{"hidden_act": "squared_relu", "moe_layers": [2, 3, 4, 5, 6, 7, 8, 9, 10, 11, 12, 13, 14, 15, 16], "optimizer": "adam_variant", "dataset": "wikipedia_en"}
Below are experts of layer 12 (counted from 0) of a mixture-of-experts language model. Rows are named router (the router's row for the expert), up (a neuron's input weights, with its number) and show model dimensions 64-127. Each number is 500 + 50 x the weight over its row's rms, rounded and kept within 0 to 999. Numbers have three digits each.
Before each expert's rows: a language model's description of what the expert responds to; "gets" lists some tokens that make up at least twice as much of what it gets as of all text. This comes from a sample of Wikipedia text that the model never trained on. Tokens count by the router's weight.

# expert 38
Description: T-syllables in foreign names. Word-internal pieces containing t, such as t, et, int, ant, inside foreign place and person names, e.g. Åt-vidaberg, Ét-ampes, Go-et-he.
gets: "t", "et", "in", "as", "u", "ot"
router:413485633540491521463446654531552480521513558441491433498494520473504546558535486481547488537514476517510402512569485493490470491642470567491541511451552553429603505439453433529488453487516474
up0:533581504521558617541507597542561569507418499497531428523512505564501478502511387502437533447487417507484528483513458510490512504503505510507470475417504502580494486501322509523503484554528497
up1:499579388385507499504559421605484494543495490622424426506472469452456457455458693517482472585503528499495502495606493386516494502504486504513529499500540394515415496453491531476505529485469630
up2:504485507492503412499560496501593509502511497520512428651539551447427502471529476329578500515483505502500491532559499560614620489524434504494532558499565515496453554593516390488537501538508536
up3:370529511499425528518488497599496495493445547464485470495539477466503490478474457449561498473504472558494319457511352474504568357514499489490393667445501531458528539552492438478428500418571528
up4:522445517498462554388530568490547486522465508388491545463489516406461493515535482499511475483654511491499431513455523468499491491519512477540504475545466499568454497577478478490469482542659498
up5:506502497427520486477493459541500500499492500506653439504488498439353491532424518587505447504489391661620520589539548494497445503501523496510522409488570517649479494476518500560500456469499516
up6:468441561511537436506520462497533512654468496549594500464283481477483508506498680498425498457511468530535547496464501513486543498530515500433560490401489562539553527506550526481504491564499441
up7:465443530469488583440510493518542507505500471522533497526681494465495528427451490411448476492499425512505508543399523525378413535530501536516667604580496593548508518437523507319493475497488517
up8:511476372484554500607500506498528478557465410512513497503346506447514488485496454459492494440510487506483464468496556507459496483498527492492501489479489646572492473473564498474500490511518602
up9:505529621475503489494489498496491502504517441500462480526455496488511522474543502439585506444543476443436386495497494338500547509472504546484498510501530500474469471470516556501526502463610478
up10:484501503482303492495509478501401514494383515495541530477398489514500529517466439577437535473483399512584500510502504500614475498507494450561507492492446778510536510511486496579378529461479456
up11:528473473496527501485497434514505471499504441634507555499524489483478524501576511465502485437447547501501467302499501401528501543534453591445512450644517512579565495478501470659436438455499494
up12:505528685563498498437473556466559577476414569502599598526460552508505498495565650497498502499564424523453501493486512495451491507582486494440473527524545482506589490545509520527538445467497495
up13:484526502576483482564503537494561499499458490535505491492677506504487511485543511383526514537598472490434488486569392485416465505489478572380499543495539616478514388501483508505522484589384503
up14:554511432605550500551499535499497501526602644543472566500534498448489501525497406522596478582519440489471469544562515425511523498484481508479476500542487560359490504494505523502507383536500502
up15:445419608560331651520452503496499493451502369423513351476515541520546641525503492595502468538469517497475529439476452585476445518510468436476528510470498505515504503492482503453455452507496477
up16:524541533592501509491442577546525484547503507508501497524479467494478506603446506515501588495448491489499508462542467685511487504535503572507484545497475516546552494503339500513291456423449472
up17:500513534500500572478500557486503500617393500497527504533523506546505530502447459515516564501511468596500486607501481414473417401499479626510526485508510584499633502503504493538496506478481493
up18:584502599455431506535506368499569549476516507441501499486511488437587504411412511414444503595655459636598513465502525573575503496496433509506449400476508557421558498488478504403438494531491611
up19:324496397511507471418462528403542500513505591497506555489382442472483406529602448511516562419494503500477484500442497632382470515498412501470459508507498501496511503533362521539498593487516384
up20:534518510510499465672467549417462547538541579505528521501488478491507407472475511464476505482440515477522504491517490498512458500495492503424490473514540495435509532527450522485499454406505505
up21:468454535449486468500466530427632496504484362492487410462556512493494504444500423361496570501495574501506499480456445501444491488570499492499552538512456527644472612350509495484543491477485498
up22:494536391456492434474526488539497498494514455457499512651428559500499507517501556478503595524528501500345466590497501499445514488502498514401577490547457497608479517476500398476531504639513528
up23:587532504597583552523482687517532500505500472496546506466469498515540573514398575550595504439507520522502407509514502499525480506496476460522663477441638448452484554509514490458457338497566352
up24:485476514499501460522410537482504545481372498467662499522426500439438499507453505472488499503509493567532461488442473501446504487506564452488557501481510551536569503436529457511525375499497497
up25:458602501403499503481437532498501442530505498504461507446539513502475527541459456526556430509488549476588433495491502530427462510504498530616496487501478613516468526509517497437578502398420479
up26:420467509455439390435546497489557443497489415516500476500514525504520442497485481490547500629635477517493393509525510493493504515485493555501600504495509564504508425506501499520353488498503588
up27:517477617485451470579564522536428499450444476521416487507561507499499501546435419532489288519503533509470415502481461488477504552473482511563501571474584473455566469500418486539468548456500459
up28:517520499489497505453491525491520498493523455506502499492499530502420477384508478478514484551609474478676450552535472500514527460500447429477534501443418496540553572498408558494614504432536652
up29:489482502499482516490553377512508507481342499509504530489576511520492509360635500453515491617388498505469456441414502527626507476495515550397487493565596517463628461511499489487532494541498602
up30:508486498490432467470499565504456506509497449536457411490499530527502490518500499528537501518445496497497481475500484567500474484528417486510457504518461461412524501497475481462499507466449498
up31:515515443508541506326497507361539584452610481398440517518499482541548513493366476498473566575512464612467499626502503508503489482516547530477500495497531506596435537422490498534626600494518589
up32:533500410494387476463510360452649496494553540498501495500497451502531503522525499518584453558445462563489495383500572454478565582498391485514542433494501588672554440478500484508488530503500495
up33:535434496529515515504522526502596515483392495464383584542517498496476488491499500472580504521572505486504498459495501493488422594502531491510657468408559494392457396492449347493503474466501572
up34:500510532536510470571546500492502505473505491421441509483512505592518497481474399541502491501453481566544412551497475506560499504497455540562476468388544623508514501611498467507459462496424474
up35:568421520523587585476487502500502517498505499507439532509505554428515468579426486538501487379558494570585455389491497499563535396494500495501488501491500482475505480502494421440480511499422496
up36:484611511502530499506544497503567500599514534632478444497538502508543491474465586465526548584481506423345501457503452496601519492519549608552514481545530500386494509489519459495501486513496510
up37:460497625483488496483522458440583543465516500405481544472507497574502455422522576490554464487456501499500509570563514604532437440500501496442563498506506424500500476502501505484480367467501514
up38:491488475580536525527504375512636486595504537516482444504578500413484460474512581433355496479497517498480519495428497544501504505513495542541497497512517430461570498487515497484529244516502553
up39:421483500469499510478523521501493513553562555458425500496283487407486500518485498456496479509501502515507423505502350619358459465544613532433571582442499494510464499561648507417455470574514466
up40:406514513498488502500502513476492495490551702411558499604600512615529499605532417590480499506500464496516470457511504495501433462514500501436476501448522507532507440491404515497499434420498555
up41:493499505501406595514517590572501460521492547489462467527551423523547507522491511502486498584508517502490501519419455501505525503473470540552486494554473537507502499491503485599510551509488537
up42:552500500565495492515503511354476510500450463467521493497595502500482515519416448499497503514508433562543464447479497533501481490495485492458531408518593641499462503466456529505504521496499459
up43:500540571506453484494453514566496579502513470449458510452512507491495501602470500434526500507567567526533502503473457432519542603553507608491541498493514584559530489474535516507509400659507578
up44:449505521486502548500474511535489487603495286510552454540477572538498495502491484509478517543512420497488503522503462496504517586500441517477536447500528522563485584536365538548405515523502495
up45:597464524496373552450500516491495507567510492493602631501497501441500450503534490601466508438506502503591491507433501494498470419498494470486504479534500592526614494607517497532422476574629485
up46:489528496499557435506486499470681473530537532435480502518537491517471394582513383497622520446448485507497418497504459475500516533367509491432458377486514523483519486496569528505465457436616490
up47:547501572564494487525502511533505558431521503462444494402582459573523527621498535602478400552522338520524507498477500499501672412513480501578566498605471571537527498456500481541493444504665461
up48:365583500434517485500499529598521515501589626519507424507501493378582533478515499438512500486589503487493505371474501473508620500529530453480493391548506544481404498528490497221494501530511505
up49:510483464511508500308653491477671500456527547437360532414515527516535488491493515506449498526515487361497531501430547447500440505499510580417507508510518501558636448500455511486505492570498464
up50:490390501586498519490410501503527435597590440494516479526502456486506520504512539500503451483517335431528501515491582497458477500516496503503485516447480477492492505537484517458547415505483546
up51:481601490509493495535560506551485498503420492333526467453648514511457508520392507508528509612507404505289506511504520539478533481486491543509502539506492629466512431521533457466509501501510528
up52:495494498486487493522466572526622480513423409491540391602435453465497470355596504535483480431490506521502492416480467501514455462592497520520404398538475499507535436496497505526452381456505497
up53:501428509518495522520497588488622461397479499474514596499470522472451509657497547491491497512533383532380495501499507482474516553503456634482560472492475488500581485544467455547527471523529482
up54:549411516524466479631525518472498497414515509423555405579480554511491498535540447558382467477528538478519486519451529530490480538498501490532475498498567551365465499509515398480578422579473486
up55:643501487359513506485500502468622501511494502310517516409498519503564503444481428516538484495561519501503500542441482440498446499498537517523457474491511496456449440496509498494502485507451534
up56:524528418509480582551462501475499497478497492411499516735535416398485476641482494506476449427535455500564544459501558495481611472499496436499493600498530499469500485503470461522492516501500504
up57:379486523452487507500501437468487499502494446451568514494467485422543436439501440553450519495551444584471517462522511492469500429499473511543499436488475388505499513565541493514504421555540505
up58:479476604494461504503543599539492515499498533434488588437426446503483486505500484500638522494573528499568520402484505597504435574496469431596383479445502544504492477539454485485496487486498491
up59:473416469605443498500452530542620447365498451494500445414504463455495388576493491494457505490481511488488431446603469650529438499503461497486539463514518468516501489525704491528556487466546512
up60:516572518362498564646507449561496536510769508498433465513498524497533523529502563478485416494577581487541519575543431461569498495500402486495500456491506514520497525489458439487664507508521498
up61:487481518548514509485520527486450636473507478510507494473434507447413461553470489453416508522542495491494514455466415421505531520494373504647564499647530487506547486500560519512539522581515517
up62:573456444491461490546508539476420501478536525419450515438524470493572505492481505451536499346564520578496504504437432503375482390507442521485537509504394482509525501493500490575445586500455490
up63:498440476558507507399451469595526501512461487499469512488454522510516472489484537507484506509494664499494292445514491519495364681479493515484500433484500678499525462555441480367493487496507503
up64:632506543507495420494454601559430520498485367563497523488444509500543537497500435451541464497486448537510273483461412480664422499492499524525495478480519545573546431505551480395557488506460560
up65:499471463440483566488422387537511444483485456510501430502508539456464487462514503478496462498500476523505565483473502421576515498503473539411427545408482529438591449462455503457494543563500502

# expert 59
Description: Sentence ends and breaks. Sentence-final periods fused with word endings, such as "ation.", "es.", "ing.", plus paragraph breaks, section heading markers and URL dots.
gets: ".", "\n\n", ").", "s.", "\n", "=="
router:506478544454360570484462533476484531466553510440509461472523574380371449601532541454559493493510480579398379525540468516414491474519439555424439465532574526596583451575496480465531492495530559
up0:502509485520419501377530596488500501479551508586499640464505508480496333498524311499505520434459486493555515488500504390495501499479497489503558499460419584505422521527503478500486456528497382
up1:495515505515546500530491478621521501546505467522500545542490498590519451535557464501392498445474464498499554499465491521494500457563426467527495465502469504499359603641496499485500532452505502
up2:602500498560523497533509493529499496419473501528483512500352489466440526507405506530466508500444529571527509454442499520494528499492571498510598500507509501431541485502450503505508510408471516
up3:414395503451493520468397413486420499482480555501505495558515501502501511510501476498544405513499463497441458484525500483504489424498439406507448500443532445503532491518363459428502497607500500
up4:500414600396467502499537499508554445469499506503472465488505500478460594566597509484496426476476489496492640529502533519506439606612506503458687502391523531531492474570599507501526466462501498
up5:562501540406424505470528446508497483477458523500527504511578497507386707451410498509476441522532585501517493511541482546591504489478495487386535501504504502512504479514515606495500523464423503
up6:518501499501512500511530481423492396491507424420526487494504500595452498524667577533503470557415499386545500555619500586515499546445497491463501542514500515473463526375501456536527601510453499
up7:500543492488500500556382493506555470518504500320455513550451504540504425521480495537475478546657428528564404502499419512498499481532465496442513505454493436566499448477496499484501483425489483
up8:493476488491544600517460499551511516495463480496432503542572498615504470508447527479515515454494543499300475457512506477467502507588498243468511496497506503475456606565511501517487554459530500
up9:527471556455438422470550484551494553406571384394494403522684526517501588637569556531508485500500533471504508601470513436520467504578475529459563484521520575475555470469500614522510502500482532
up10:496501463546547603476515504429503549410485480627506499488398563427503388535441586488547559455558502480503453479501468540396477515517484496408520481500525491449500570360490489582487536494594504
up11:506494470569451506451500554500500584483509455485597499539515544548370600559571401510500550506501498543633492494510511496481539466525499496532543496498500502518468514420498522539419502443553499
up12:403485499415497494501493493485588504548503459413508484504488567501445467511475518515520473507473499522421343357539510484498508540411460489442513457492396518500522477472586500631473337439556403
up13:502500553519483450502512502422470523495497496497502502595421478307455570502488557503543531506461438490506560294547498478493521484458508452468483499489500476481510459445623493531463460509496453
up14:630494479518482531567563527508495507501522503482477500511500497529512483500549476513498530513499400500493462498446501491383541504497550501496506519456500639512518482493503497531495612487518518
up15:505485486518510479546513523507509553467483508490495493510486574517511500504462507534499488489450388549375525514499512452495495500517494471504536468525564507487475450502546505512502441566470498
up16:557392491499515515505504442315477446506501504498535504505478452447617537500618353504477430451521347491496511484497500536564539521526517494504497513501559501568542514475444477495515499529613522
up17:489516503516497507469508500564486454433450557518553484509503592583396508519490504552500488465544404510474514519500481475543550633510503485499529501477488476497456523475496512461499499488494455
up18:396547498539499465504501486500458582672500495461495466491502501500545505497474536511576484433328557495500513380526507507483537442477496514511402551518476500444502588508283285354501582507473478
up19:514506493507626505517494358460485526499479612446510558512530519446452517503504510502471486503499484497436498504499362478610504461498500516502463526497510500489499512496454480502496493516512467
up20:506501508481506527507510499483494387574551509610526504499483503481394531459498655501499503501501576463567524567573503504524512572518501535400544500440481471499485501536509462508504508397447501
up21:498411501491502499430456503487490496472509474499561515504332586499456500512553610543463587492651495420480509493515495500490495443455497497385445496503505623488597494451572506536498534456464497
up22:504458617515485513500502487513390490483504512422496545500477594442494588505509497500497504559498464464548578547487467485510573507389512499507497498506564513501507476408392496609500522497516516
up23:546491671472500492570577516468502501623499498505491421495462579569462487489515560610491447531477489538493499510540491440498487566475494670626529527492503467593495472474530412513462499502509504
up24:539575511561437535593484503490518487609482481494524525514501629515483516463394482507512522666501438510446518548574478567486589508270498515487512393526493517534547529431477472551346444376442351
up25:511512466582504492501504476492491457515541496492534501484489593491515426488740407504535470398601485506497490424457487530493385544542466476388499496499603527504371549547541491501467606473503498
up26:496489442534494505483494467549507496503453671430431483503497492504514491495497515566483353470522412506486505522459484494506502425497543546551506512481503474517496568472455550509509485500496549
up27:528499491477477491765433512547500496561428499503559503409488499499410405502487539456498499499513504499501471538500522503561506452442496485502468453508538497477501480507501515464491635505500478
up28:506497499500531575544493497509410493530516616532557559513472473498500386497491671587607519508499473497496504505486503525457396552504505502470542499505487535475418471552533498679469395461471496
up29:384485500504500499352478518519504501511502526476502442501558498291492495495580508490530483535664502522549454611519438503465527477478475518515512496549676479509505502441532502476491502509592525
up30:441591504476444494528508501497523540532487520568512486554453481601499521480321467495515532508460478516489503443512501499493512589498506509433510501496501523502455521458499485530503340400498533
up31:510473498508538501539535462599495504482502499536526498460499498507370523458458493463581502447497419549625450512498434457511485586564504503513486503361482472496526559450522622365451500546503593
up32:339512575458502485515603482402508477600501417536456562512500508648473601434547447557474494493498504525502536531500583445491458469512495492514469412519506451493505510499511506595538486579509385
up33:499567631426498487437588491502506497517495397506568515495454502458523517514483493524521500539441403601403621563532498514495491437394487511499585445498567541504497517444599508446475482504510496
up34:512499494545496506563424490524541530469495654476610705588548540493507499498681542602516504513497439517536500504567499502496437510631499477494509525510505528515509493471434491396474514419468509
up35:441515501465477519519495469509505484558498503648497535503468570528501508496458534491503513524584496463518584498554479498500366505496499500495527501514476543511496500575501497431465538563508461
up36:524527481518381500421500657481498486511566499514446505495506505491498578491530419508549576415509549500496554639513497496432514500458491501510561500499423495573497499504465501490460496537457498
up37:516491575539487509508535502515499438579500505500468507397503503501518501492499567615505473638499503560468379482570501507495524498516451497509530510502496448501543458495619411496437517517563549
up38:499604426508480499502496506520528531664474475497566510467444494442503504502508506520564491478498538503507505500505569495409506510521454484451505518525468495469501502502244474476527541498494494
up39:515539483551473481566504497410506499631515557492603466562499498497407497506552329513528497413512523574493457487439516581548505397454501502623449499526507500396501308502480500481498444566524522
up40:460541493532494573583407483415493518503505566402533471493504525429502533503597487416478491440334421497511667494524427538558504448530503469401466498574478430581511508460439511514543502593493496
up41:493534507473487507495524483495520509625497561681532500392501522324499473501465520512522551497508420501525500377494477487437561518437499502453541500507507494433469530510513501269393502511337505
up42:628506499419496496563508573506486490538500523494459497520500491499569491500524442500502496395561542499492503499499549496500526469500468496500492484462437602501500578597496490410504500495607500
up43:462476498594500535576434500501467574524503516496429505487492496452573434470438455492542437558528452474527652500516500517424433475471501498523404500390553527526499470375442442424514515499606499
up44:541544492451507501495514505580494500476500500447489504496491496513494461501508655502582521508435500533482315438501499499501492470500433523453499488521504507498394595502489501462459640527277504
up45:503562545428528502505461493474520528459519709609516510501501465498427468506506660463564500567429510486502493398522488474499519502490503497395503575501513503512502530575494574441490499496522499
up46:548481456502451508508528425420507480455477717494475635501518489418499497505611499504503487496502521490492639488481483500533507430514486523548428497533526639493484462465429498448510466563557523
up47:511588514361475456365386422486573502432515463463492521505501526497496520496466494500596458512502277499509500437503508566495503501554453516512425498488512479546489472500497526500458510541500504
up48:586497501500590500502487501544486500500543663512498463503469568505522498503626678571618506497516453500569500483447411513548503617544491501360480497501506502500516505460494677496496334495464523
up49:523491493557538517348607414537474458523474596469480617586459525453443610497616488494501505385498484489543545498526499505516522462491381488520465500499426526500515494476373490379503527489492472
up50:541499516490521464489513470481500394513493500500495503457503495499464439499525538500518499511501466554516400492482501584490501499477429397635474505504531649547498474685500493499505502495367499
up51:526504520512549500616504566489533502526502568434525557562494505383483525537500598584507499629468525519545383549493483490421481522502516502531585498514545465504504508546500480563428347397538499
up52:498495454501484543499523497455516471537498500513588496500555500380492497500485614496508500548659527516511384517501486411525558507511503504504550491493586468502508438506497560596437501570501550
up53:560490508563439455433511571522499452585416606535467508501511536360570500499467507499487474485508549478510460511481462501497496477492490429448537480379496428565524507475322508462509430492545502
up54:590511554536472510564569487403499496602503486462341503499505520477499504397541538595499506548502561415502517457499467507523505318486525480646506500487495444500500488509514436490501489554521506
up55:539495507496510501486301497485520531532498533538539541392498558471501456519504409538504503554509464444500372435497573446499502501494441443501522497498503482517466453629565508443504501506509441
up56:476499492500498337484502499535455499552487498461522495488464500507510489500487439472532520498483498641544504497508499536500513500485521485515499501506545498490535430453461519501470502473481490
up57:452504475356504442368570380547532525691427495574447549492395503504480513481413544455504479491460574484386568556475473505538501491524503414438360499479560504499504417609516473514501513485458497
up58:465502507472497533420584517550412502502457453496504502512490538505490504496545543479496600521519471497511432512479545362504477491514495519539576501500504538453492506501477482485499515551604512
up59:501501622506515541499534483493523466556417523502538547507499564333424500509526702502548500505670493466497499481541519499505559588494453500503500495462542438429442497482439463500498559499469480
up60:580618617491451341429425561511502519733492511468502395505423613504446567486536452578580522557530477501514509526500512448528509499581473496459448507411443499485498425449521505502502496481308526
up61:550491551497361500498517453334462458469454516462422517504498506379504501440553487493431442535495489443498496492531493528514461388495528505570520468501488572493506535532511510534471447540535536
up62:415465490486493500500540336590495486498506519512493533500494525496500545512428509516510435487497478492492483512520501542507506529506501476524460438537529496500561555437389543497474481520541506
up63:536502504486653497491510524653491517505499554494549498499440528518574463514475475562509527495607499482429500510507494460500500515496507502517474505490495572359483567387517512540468460618460496
up64:500447467500482476502501504524508467493416499362527441474551472498359500501495620501532499505502502502620416528500501501507582446458499501499520500499657404370504324481500577460457501494491507
up65:507508555463472495503555414468494500494502528490468522482543514500504415494480571506588489497522498497497583621499476623503400487545432505508512509464553549501640412656519472451518435502504509

# expert 10
Description: Prepositions after verbs. Prepositions and verbs linking a verb or noun to what follows, mostly on, under, over, at, off, as in on display, oil on wood, set near.
gets: " on", " on the", " at", " under", " over", " at the"
router:540489518548450544581496549446531547462564540487443471508500587449453433516518535412537531550518521544441463443511473485500477485561432471521548534547460549480568557416532585438496453457526455
up0:516485531505531419533357503496478547486483554498495581500486512560472516557447495539521456508501505548480522429477560479500482486485551533524500486509519521511525520500499500546482464525495512
up1:508504460584451445615386503483487501561490524506492497317501512566464456619492530393431511500493546569497545471463462436369503540499503483519449500484528596380479498518416526440576503498548484
up2:485639530496460553544500486498512488535502490465500507474480651456505375513505509539491523473417500505432501486500629467486488517468466506518502491490501450536534513551500500423499466377526483
up3:513569579497485494503497536463389571500409528538415521554566491497521610482491524545553500497498414492499453497515514456475533599514496519518654469514479503478500492495500503515350497505502523
up4:430503545528501495580493497516559568543467547572427490498530347496576367520370501513488595510571503504491511500446455495314458437514497526522517488485501481500400508468433496499520534486502515
up5:481477495504475451487320526500521486520446523460511442537507565496394678493513573506501595498541501501463502478517482498512402494451437497521470495419493484525381625474456409530486487447524493
up6:395476395503504458501504481548501530498527475510487500497472502540468478541469599435566469464504426541473517446488456496539512491487503500494485551458472502499580520432494456486460497492380450
up7:504497573505422498503522465508522519610498491495493499512450502309470523511470499490498572507533509607516536406425555488534512408501418478492508543457499533500501500434398491493543478482529608
up8:503528568518516509529461537529447499521488501533615483486497515446531434387490475558556490500338500500480502502492458501604386505493538524426519553525441592544502391540500490522501503449514467
up9:434544492508474512499504468455510485503492587435562475559552485486476470449488580512471555509554500450473496469498609501459436363472401471523453547494581488533496500471526497504500503521501545
up10:463498558578386504513506490478479525509496490579419467500512501482535420465427444464500486453508497506538488495508418453474539552556531474502557483474489606501429563533427529482514441475500501
up11:488502485498455524469516489465476505526518394503439505498500561479498481491494493622461545523409518560506518523573550498481573446482532461504495516518503446507587485499445512474543510441504451
up12:503502501468490494500504500481550511383569525620586504504511478518510603549522472541505481401585465530537467444502509414499397514534502479468501487479536464347507615450384500486382509504546535
up13:479552558491547509625494513633577493500414494496504475447499568512400500506521476604559498502482493505521529471460539435520494558544485489419475480564466498382442525573500443513498464494413446
up14:370495473423498587493505511494575532475530560501502500499517532321462470501527489511462562498561502503473500472478476521470510492601508527504485325496510513483474478423496506503498503485536501
up15:496456472672500567554500474499515581500491517456482485512460462501627435490448493493517468493542498549410510367533445557505564469559530548511506486547436560500607563450504496447553506473524517
up16:499503528555474557513482543560505498500501530510487557593612497500544502512526482508486501469512528580469479508426487523525437475494478514401516491534485490504528495612500501509452480346506499
up17:496554375457639381603403490561545494476526436499568501514485507511495499572503584454501469515502420508507498522512507459518491528495498503488449502513603426424463566496468533479486524495501565
up18:614498616506496485611514521500476511495498537492511485577435488498500487517489526561615498499436472454387457498545451535504533503500380565472533481516489530462502500517418410508500460504597460
up19:514504421479482500501452507461502529496500569515504610495555510458558579412586611567480382493475381627440468401495582483546469490500475499516500508538394488695500579577502489506453537499560429
up20:454498503509462698496605550559552660490498449518452502539503501495513534455493473505502402515581512535487497602469643560473471354516466471522397512526419441491462520624491548541496505487533570
up21:500473505685490500481456489469503514519427498559344399413501501452517521518513574532598519532499489578433473469401438523495547526516551535489503419518510622500528508492502510449595602457486575
up22:562499502449474514360481539499506456505498431592525495519448492474516503466520494498497467442502537445536497477498522465501512519521485500498522493505630546534532494497501506510515476507500446
up23:508503476493561502496516512477504499494498653567472507502500435474539449489498443483543492427428529608484543536525499472459499479582497562498496504447483505476487499497500500540530482425509502
up24:431493520569435496437474511493541547501504491507490500537510499488486566545513509468583537582591509523318491494558511516450505491529477496450459509526505503498530595509504564370483419484594383
up25:530505527489503499494449498526498470497432509492507496478487498491463490519561661502483569506510499550620498493464379325437545582517504496498474514473484493314485525535494502629516494540498506
up26:503520499567475491509477540469550527546497504502547493564502458505606430518508592572581492623523448543491391458488522411461499505480501463497453495416475503445519505506500475452489529520479502
up27:496580512500398529523508505498450626413461496501502481499530555502441464638495490596493503519512494512499518493519472465422419482513511570514505473511440498534677502525559505481491450400639487
up28:465496545473466507506490479491491612529421490344497535548470465534497459507494503519484462630529495483530500503486395489608476399434458464488548531521496380512470556557497487508573501496471543
up29:499576491485461548508505566441501504486497488503491488500666568498392480495540507550575466413448560498563480502462502566461512495421501473462597515568508471505505560604503510502500592492455431
up30:475440502568463475486489527466434575487500505487504499506502518498487468406506483571500346517482595585447470530417440545464676595493497458442536495536642430598539422520386500486499496580436506
up31:529417521535501499519497502500460502502489603406447504519507494467502597514402499540517569703497423542524501504546561517501518500446383493508507534430527389532512495474525504497435572450502522
up32:489387514466536455485490446462501431488534516520442499585354581427501454512543551502481505503493495484469498484616484539531472536443502499484563512562511583484602568516472488514498496478503547
up33:405528596563486527610468516500503510475499557547551492500492488426371466512540483493448450446497281495477473501557527509516490393588501496476520544498562521494538498472501506528557500511493611
up34:495485502501432554560498398501515550443642513504486490445518503498525419499504498517550542545529576423558439404504380547482470506543513498482494519508439531495520510414412579545543485514508509
up35:595637506500486390638496475499554505496499441502502465339508523522503466503468533493597356504500459510489506507512519490543492495503499500482496457470499503464435564495444431463671445514394511
up36:412467552567423497606386517400500550522471426495500467452526517502418499500503528413527390601539450504462499466542500540500566486428507526483472539503603451506509581512479511496464499502532442
up37:494500528525369496480514581504501520603495549440501496510479503472534464606514520500504488619471509586486542466553484406500500465503493561581388499506499553498559457492502486427549458526499495
up38:513381410457500459502557515482502600434444417523490581589545510534488557509399499480523497509541506480576467494544518626523502525476380495442557509500509430635535500458504504536491627502400575
up39:500496537438483432411530449423566515481507485524455453543529621447550508511550497444580573427586403431427497495528464586560547492514474504456445509515449501362501428493541511435519467518583454
up40:500453504503500443507567489508476508520478580510434523510504432428506488508499426519497483502539567475555530480400540501414519487567498610521373498463541507481485469501474516507518517565497509
up41:458463543459463486532396486510504542500491446507560480457522533499475498503517431530497463501526492573479495489515475488516493504440582486500603456514470496604485455477459536506501497519535641
up42:519480501520461574566495513492467541493409436503453500504515490455484382543396502490530465495400497450496514503471561511459395490491527488498502513485500466575500479465384507590475395506503546
up43:484508631511365531518447500538516524549498364504429497499501504469512499489396417504448484427502463565500452480485383501554410531524535504560598529454332498537489493480499559503485501444508635
up44:299460596473505516589494482364517530501441535467528504500515555440432503601505518449448495486531631509506504506391508393522562490514498529456534472614503496491503500599520500514503489571503490
up45:513600501426415478516499507591529509487411496517500493392517494501462500495481521445501495374493689630535486494497469457451457521427490496503507470492499445526461460501501495542463470440554578
up46:406443506533465440492478501500581592499480447500500503490501458452541468527507530508464524484515374486420497501497504527648578572498483508494479501551538498434577470508534509418539524518566464
up47:527545508562500499503474556485502498454488575488476499461484530431521498616519705503593498530498538506436499453633558533369535497501443506552540499606534501415398524504478481499508541466500481
up48:487518557404415498471655621439690503483476515491468499466640516497482510525456616408494493498501507527584515450542463392493474494495463505480497487306579489499505498504498462530508492503504469
up49:572484542524484547505485500470547500612502524497527495565462493411401484498450540503578524583678377437388510448496498499591511482518493494434529503525495451466515497504507494629530556520648492
up50:502391506514529523547501500453460677467461596490518538581346514406456515460505479444507534509479612501495507504489479521510400508473494501482489492585525471513497533581500488485516504564498482
up51:506501509417485505487520599424499566458504508500499478502651471453509527410458500500472434381621500603477452392548545497521485506499507513545541386515500537498434520459493487500513518556594578
up52:502437535503517470514544421651577536482499582522494500520545509542519493523443507491496500549410331478518491495497410591521494624495470517435472393506330596471515409596452424560500497498528481
up53:441479537478529603508508493501502519497480561412539535502495502393466564616505531501545499499490616567550491485482522509515500554500404501521447498506603395498500433456491469489483383477458487
up54:440554541541607425595457431450479485465485437509475536551438531542533502511510488517495416504485543621488506509524515393526483508463478491436503625484486510521494569585454502496523432552517497
up55:493509535439426486492499521466481468503498482501473474458600536451487467562539521511504489392492514513489499471480352445455526519549498487504501500577504664383513512504484499588560498438522500
up56:523521602504467501499485585499498575531502470523504519498514418505438442512426504572411507582512656500544515582480486415483495367506500589504498597532500468655456419501405500536525446494507487
up57:519500511490462498662594502470530394501526532446494445532544537494545527639502484501536460499553545509478437496524449500424431529534500505509508493463507485479475535512481542496372562556521482
up58:482498497502509390491497454462481523492497557470495500505434502474497501537501489571499359343462480493455493501444488595503634452534421503522461500501594501475503445420500498568542490500505495
up59:456500507501456521498506497515578503498502514557493499479486522390484493509483468331693493486498559500501499463512479500431471495492490424490500495520495492426498511501508493502497499431455503
up60:500525493425444505501502536522500563410497537550501488497579557492372499504495526486442382400485503512489501501585534502470544499499498560512502481594513521453441525504500541356500547497512480
up61:393548507506501517509512456499502513581367496532463487548491611494499493500410514409541319544467504526482496492513469477567392499500500540454661532539496567613496508488533525523427485418509466
up62:475444570556399499523499394524527572571440458510500502542535500516488442533433587317511491508642480540507517481505452457558503508532477523432589516514509482534524426515514498432441473449459503
up63:459497444499478480505444466407492659503499500510612502538477498389572509436500567502440426603526456494397464502497463547528453554470535467525517515540534501542598493522477520513485545628453500
up64:447499478567499497540519572482504545512587523520455505472416509479507479514499474578490554499562466531449476557464431538499493364501464497572437442534433498462483523575558499481599518500635577
up65:506522501495468519499464605513485561532480608494502462547456506378531491527508612495503558629537473498546521456467560496431503513498501532494375518503507599501508450502497475495538606552496542